Weights of a small mixture-of-experts language model, trained from scratch on English Wikipedia.
Size: 13 layers, 57.6M parameters.
Experts: 16 experts in each of 13 layers, 160 squared ReLU neurons an expert, 3 picks a token.
Below are experts of layer 7 (counted from 0) of a mixture-of-experts language model. Rows are named router (the router's row for the expert), down (a neuron's output weights, with its number) and show model dimensions 336-383. Each number is 500 + 25 x the weight over its row's rms, rounded and kept within 0 to 999. Numbers have three digits each.
Before each expert's rows: "comes before" lists some tokens at least twice as common just after its tokens as in all text. This comes from a sample of Wikipedia text that the model never trained on. Tokens count by the router's weight.

# expert 8
comes before: "\n", "| ", "|", "-", "- ", "|  |"
router:522459459499552512513509547479538491501459505515514501471469507465482537497529454484483536492482477500461451488472525506477461489497524485473552
down0:484535491478523543474484510530513488540495491472523521485505500503502516563476539472483503452523499518496515521519500493491510503523503502493519
down1:515509480501552486487461490508489490491525511498540472525534519480513512505501520532479504484510467495466452498516491506492507489498464463462511
down2:514500473490475469512522482513483483500510472516528530528469497515443523505494487509513523476522503519505463495484508499507521556466504543514501
down3:525483491548497541471506510481544490507495442491511484465528526493531486511477503510450485506502536449498482468454504500520460498451456460506524
down4:527558528536507513506461523511513504500506461487466474488486500534503464483478549535504500509567557495534521492497504502480501499508516517544495
down5:518528508439512492487469524492475547449538504489492487549491526524463518533519497476515473487466488499502493525501474495494540476513498486545499
down6:471509473477491555447486511566463501502514493482551457529456438514504507517522489473515539517493489534469526498483536517496486477488485508529514
down7:524540479518468525528543488498511515508550479517513503493507488502487534479484539513539459500544546493484507518500495457532528565533501519450438
down8:484543488541463519485518498505449533493503446486491493505546484521512496479502449508489485522465544507488514516515472470488512487515509516509504
down9:508523448520555495490530464521484503496506480526454503526498522481509504503516518528478527459506515463525463527510475488531468511468499534478468
down10:489495485478457544497505499513507484452512507513515554501496534513505518486480487464546537512491476520477497545490483489532448466502490502485513
down11:504496521538489478523510494492443511501482488494489512527478522493490517512496543477499484499471520530497524562527481491502480497534495475570473
down12:486493491495497528481512520467562476504478487525518485555456449524498514480516511479515476516497510475500489510477484460516489524499483523487541
down13:546481510489474511490468474500521505489539497518512495498522517508503464499511524530486452525485528487509498525481490510504474505460496491433536
down14:477524523540503470478484473453507531505492453481530486493520503532518491489480538482579523537510499532491461542505505520437485476455544522514530
down15:525504529497534515481542450457504460535543522480511584472498495516543522514452522493499504500513470533491495500510485472504525502494454526539517
down16:532527545492536452491469462483553498515504468559464495488492525480507486492467463499564450504491525506506496474501455458518501514510521505518503
down17:453526488486517480509498452502476493520480517507536492498491540513528473517466489500492467566483489490497483478475521500461515442551474491520522
down18:515494464509542491497488492487565501558482491519514547499514523491534484539502485512492491492501528494510453521496509480500524506443505458495480
down19:513491476514499508521520477519511496482484494440483555499504543481527552449537471463465543481537462479496477447510513522550490505490488507492461
down20:452520448469527516506496488453496516442482471520514546499460486484554524504501526487524478509523513495510501497458475523472546509470490563497512
down21:482519484547492523531509468495511513493498504472514468506483485486492529505528467504516467511474520501510489461494493479519513495519430469537468
down22:478478495491503492503511494514543505414572479511543459507439504504482513498495467551515546503482455503483496518490493464486461477493505503493530
down23:545538489492512549532481536535530464517494533505499547491500501504490491496532497517495531466509512525515476467502558481523528520481526549516492
down24:565522518515529535500536495495509530494432483521465486525502501480478500504506466503444505510488492496520475523490544522500509498496484532499547
down25:494501521498476499498447496503486554499506465503516510506476494542451500552488504492483534501506493535511470516496515544451466492535477482461520
down26:496547514497514475475514447496490497505545521507483475487484526521450475510485514515508517550514503484496509447486528521548483458527496544542546
down27:507454522464517550511530469533487510502554491570500490487533487553480505469502461467521494494460499500524492478450485518423503476488483503550477
down28:496503549517536443453462481477503518493502464493521450507508519487485498518488510490537542497488493474535496495515557527496541512537477478525489
down29:526476476443543505484485532512484483480498477490502460470536547472509513486481516504498519488483458511528533491512508515549509488465507498516517
down30:487508499477474488499514510489538505525492495508494524521495501500473495520457511544474417491512498494516526487530518496491483489518480472473487
down31:457494507490537448533490526488495556471496470504498492477500527470477539487519482531554477531477503488491496443459531502510497514494519496478516
down32:518505481541473484448466466509458483491524525499528511519489460503509465500480473518468502497531525444465530473490483506484511505513471481461480
down33:513563504478481498479544487520483492470519502466475464469542513483544516559473539519479514524485476520526515492499452485520510455518521499520512
down34:552520489474461526526493485481478481538495520457540509491508516516463539517498492522480484515520498547522463517457474490486504522523475485495501
down35:505465473510549471509537506529534529501514518493501503506510464519519529489482554499500490480495554513485465507544484493501471527500495501547486
down36:472473489505519484515531537507522521503504507453494535505490484468475478444517529528474507501513504489528495468479527507463484472503521535493520
down37:481461508552485488516516509457506516473492538528467534470485486487497478483505500494500485523537517496522444499517496497530517512481541488479463
down38:538480494437495520512470519496495530494493449496505533534461557448491486519515482487473532496499493510499484517489480513469503530458466501469533
down39:474510504536484497484529504474478477473499476466464497486501496544472516528496542540508504483490493478472490462540458498494445529486534526488472
down40:500519495547531533500489488474536526458493507486544480469493459447561530496518531521478482510505460550501479514496488520542513466509490538496478

# expert 11
comes before: "\n\n", " The", " He", "The", " In ", " This"
router:503483511514515551475504514450529491537507492507476494506517501470490536498461467470491493476458543466502531497506498477508491469445515464497506
down0:486537536519501520537507497475528491473545476532538501486498500470524483509494485482507533457504487473476519465486489507501504463505506538554538
down1:481488483479501519492548563522486485469516503480511499444461467505540483505538499525495468528510496517501510487510493502530528445490487532499486
down2:505501513467506492508505488492485480544496488546467518492525487488501486524478454494530501535487458489487508467532500465469496476530523473490459
down3:516530491504478476486501462501523494501458494488497472515517484482493502467516508527501497512529517501507491518460499501497493506504468490496533
down4:518524441507523491500508485478494487500499537473471466516437486497498499486524454449526504479502519472505484543487517520521508486477511469505516
down5:484498403488498495516494495457477513468454506505475545505476492486507514463555448523487517493521441470536506524467495489477507487493474471509479
down6:510462482547509487472498461490516505516518521529517483501468522517458526544504492513511524516505466511511503484508483454549516492516536433480547
down7:524503499511525503500488540496460499474439499460529482530470523514490530504549526537507512489494445475476491486523526474519507484504484510482501
down8:509505516507519505504489477514517454515551503474530557474501507522508515496504500464483518487479509477513468473450530491517447473460470522520488
down9:506511510459523508495496498509480496485518524468543521510443497502494489461516474504540528570474465515536485544495520536502484528509486505514541
down10:538506535472529487470487511497478456508461502481521499481510493500484543500499462463504510542497541490512505432489545477521508488497498512472514
down11:517497508489454500493504512495496471510450513517467522448504485505488495467538512493501471543469518506456468517528511543486493517498497493492467
down12:497513514497479466466513540492496507485513497541513486472524542466474440534501490480511490512506472496492477487524487472466510492510506518502495
down13:530474492486466464485541470499486507502527503509515482519541495498536500481536487530486493499552525502488457515452515491525531516508446505510472
down14:551481531529488530508481482486475491506466514488536503522530477500516538516519508500499511490476499467493484529497526487481535513498521514508500
down15:498482495484477497460558511516484508499491487514510488527495478529523512524490438478479522554488542496462484518483557483490481534551436526525518
down16:524502526530473510481496481430527482521521491462490477448530477453489524502510457492498506519513516491445480506460517447530501508445478489547494
down17:524502463499519433526522499548486525506467485458548540521538506468532543495459474531476510511470509497476462515486519514558510480545521522499494
down18:501483517500495538470520471481478523490508514497486529554487499544549511494476490510488492469497489490504474519493518462465536505509485472520551
down19:508464496477504493467489520526488523507474461556471513492488551483480521480488471509470493481472520487526484516509503509532484498454504493523528
down20:478531468524451461494500488525506467474488481509506483506495505523533529462518522481545503482479462487498528489495483517457472487515521511523530
down21:516530482529455514491483490463497502488477519515500552526499478499480526493508532497528471499519487484513482491501491506470476478469515477532496
down22:449491458452532460513495481445517497450454538523506504458509467509527513511475519524520497484496539514534540466489490471495465540503517533528495
down23:513486507489499508483507497491484508511544480488482506527456474457473490553511443546521535525511510518540504499443483483510522507486504494487498
down24:559461521453466494516513521480475489503493479470489490467523486505495452535515490494524516490507532494507475491486560530467485492525481498506503
down25:500486513470524520483503513515540510475506492529516453523491509538462488557489450484508481465507502479465495532482499522495473525537489478522532
down26:495473505472500486475506543487467489501495530479475512544497465528500455465514462494483535496520507543524480526528486555543494500508492466502453
down27:521514518477467462486467495511509508520519502498471513495498541475498486512506519499479534477513527494463504553490527517554496488509528445485515
down28:535521520480492536486509508471492475553527443491520539473508503538515486587504476489507550474470509506513504530482514520533531491501535510478479
down29:495494487449465493520531489484489532489498472513478481483467481480502476483529495474548490491485510502540541465536506528503519486538520563495482
down30:479481504493515501451479513502512463509534488531510509497522493558514489509516534473508518556519516559511531449500525551470502509500533536519491
down31:522533504504486518522497560513504510468468505482537509474457489470515562484460581502518506510489518540493495495452499521478541466511492502493500
down32:499488470472546471512461476506521513458518523481527514520478512463517477464515504497495492482504518455502495522522490496573528478503534446489499
down33:518487438455472472482503492534485465523490512498529553532505535501461511492497497470525480492506495509515498492517483517489470467502478466498480
down34:465478514528497530477523508480478536472532513542553545513510478483556537482487501505466492469484538489497488517493532481492499552524522513476470
down35:550494513525546475488489515471461518498491503462495512538458517463471481480486500487484518567585497515500507549516514488487512563527487506483510
down36:504547532486516498519503559499500487495506501522493533523459532527457482475479552492472560515503485499525524503497466502490477519533521518543482
down37:489526502519553508522481508517499519464538477524505474521483496463500492520443499536496474539463494516500510521476483484500509454504498495516459
down38:485521528517456479493549521534505528475529527483558492479475530526478501450523496485514433550544475527489485519497508486486495486484491530498472
down39:543537507506490538550483508490478495497500516474514493466499491491518481458482584507488475526494520491490501531491531506541530491534496542487492
down40:541519478473492507469450484469476526539472507535526509454527481520500495502494478506509513476480535543496458478546505458515489438503497484569532

# expert 4
comes before: "1", "2", "3", "0", "4", "5"
router:494483485525509495481513514488467503492533481514498486518542443531522520487523502462512531523512476559501505546487489477483456499505498464476517
down0:481481505486493509466492508477473526541517506492469520503491501526467469488502484549523499535484536476467498488512484543482493460482524460496491
down1:485526513488498455510488498488529497508531487494505461485447529521502492513470491544508517495528462483493507499468515509518504503453533475491534
down2:511523482506488493539488510479542534537489487471507506457559508443516455508487480546481514468502481524511464519533494491481513483529528459510480
down3:501465513448559535471512468503511487526511519487462507486497532465481508461477514490506513486486494507498507490506498492502471477560489496460485
down4:517555482539488531520503488513540493446500516516525487505519528509515513525483507512514523517496496490507496508493547516539523503500530484506524
down5:503561507488437533537499489476526502484513499481504479491460494529471499546483561494494481537507491463486452539503497483523510498480490511502488
down6:512457526476454506463481522525463537468496532488537463480480489519493488520538489544528498474500486454505487471494495500552529497494498506523518
down7:486539527494464503514542471493483517509537503502505505601445491506439541505505491518463511484522492427501492498478509492506491508501494480517507
down8:465479543479508462496480492527485516524496513487505507505509505511514519527512473503502490523512532503484515527492554544536515500506524534511504
down9:506497493505458472521471541517509539504490481513495503468477479496520469478435511506510491503500534508479493508497512491504488523475506493494483
down10:491492476494478559539467530486516506468496495536495497471494504515500479477507494509481535489504525501435478490518531493480505473498505456494442
down11:476534466462509494468484515514525498510546487533522502482477494544484528488475536497516525474523503477437507543462530496556487472536508473435499
down12:463525469509491519484520484501503463466476517522482442500515522498505493514487482531472542521493510504510478501545467478529517499479502483494549
down13:499508442511521548519483519490451550498456506517503488515484481550522496522491518494478462539527506477522518492505506500487483489495502506475487
down14:483510512497512468484549456513499490514530504513454491501489510519538538510509500490533482467473488492502522481482522505519523567512524491513522
down15:468513482488498505494504488488476522479469476516477530518478518443534522492542552477506504530524508517452520510487499500542503526537521549525498
down16:514460519531518528508487505477478496504501473487547487530515493475485477503452508510535559450500526523523500473460500471484506474524500483501481
down17:554475508489539528489465551521486494497532468481479514498525477520535497503469527498485536454506497518498494541498497485453481493472511479488524
down18:467528481531499520508485498554475491467515460489501466503544491494534505522483483486480521518527534535511489468464504484546535495521575485537536
down19:516540501481491496485465503483491505524498524513493472487507494470484480480508565515484494497466573530541473533493463463476516540502486507504509
down20:474483506505518449510507517515517490439534494529552508499511485494488525510504510495510492509515500480484525516541465470552488515516517497481540
down21:525506491503489494493504544480500456519522505470511474501477501478502541485480466521482490507478522547471462510504559479504504537510452478523496
down22:503472474515498514483508501517488502518470530538493510508531500535448484534446472549499515486467487520512452467496532526502486490487492518484508
down23:496552516486481491498492493523531462505543488496515550539483455489485523437484563456499513546532485501520468525529513517512498508506497496473535
down24:496525507522497511523527511490491505472519501484496498493501497528504471517501486487447533517516461525521511501460497475478513471539489482551507
down25:494453469489470539485487536478496471521504471519511497524509482486473482520517511498475421508501500566535466520470508518522540487483485503525551
down26:518501451511502481485496465461482484488482503506503509491526490490561499506499470507531512486532460521493490503501509468505542492484495520466522
down27:487533520477497479499504490493477512552451500500480506517528507516476474511555475469515510542498522490507503495410532465479496503530465542475477
down28:495522459498539521461513473503477524485488548484513481511520527462541439498512536486509514493497440512502514506475478463500501473510497488513490
down29:522550465512520478543474511510487544527439503501485499496528464522552522491528470520552519505509493521494463506535516513525569482497515478473493
down30:539512502464530490487545532507525488510533486537503513522537537484480508522486479486472497480509482514512540498507497522501496490504493499505533
down31:480521457483512533552534483525521467514515457523452484525539502486467528502459504477517533511512471521440517524547527477494578502463513509520522
down32:505515487512493464486477481530508485454510498488478488497456504527531441515520516507508499499502478525439488513486502507475502518515496464544503
down33:478525504487523457492516537499526507498532472501506520471518487519512488528508494485510490497550498494469501508521508511511489521508536433490492
down34:500499456501521533511503546503472473502487537512505517514504544522484501488492503513526513499528484501514481495462498483543476546517510549459506
down35:488480506496503534486489417467545509473475504462481521496495431499453469548494492452502504464492517503450505518507498512489464560497503485491530
down36:523481498485495440529485480504481473516529517530499485553509490527502528491500487514507500512510500482486512482450519529516499469479504480526497
down37:530494467502512487511528476521482498473490452518512525463467511485487509481521468491490526471483462477551438526512498494489514492488523520454439
down38:482501503488456473524479518456465494483470510474445462444486499510485455494515491531453520490551494539491479528468494495513486476490513516500515
down39:513456501498514513469518514464485498447491523494496476522494475472519490478529533480500470538526515478455499559486527511449489493527528535511501
down40:499524484530494505553473553495544544476450494443485485454469479451457512527468520477484487513489527502520537483497482524484488524510475511501488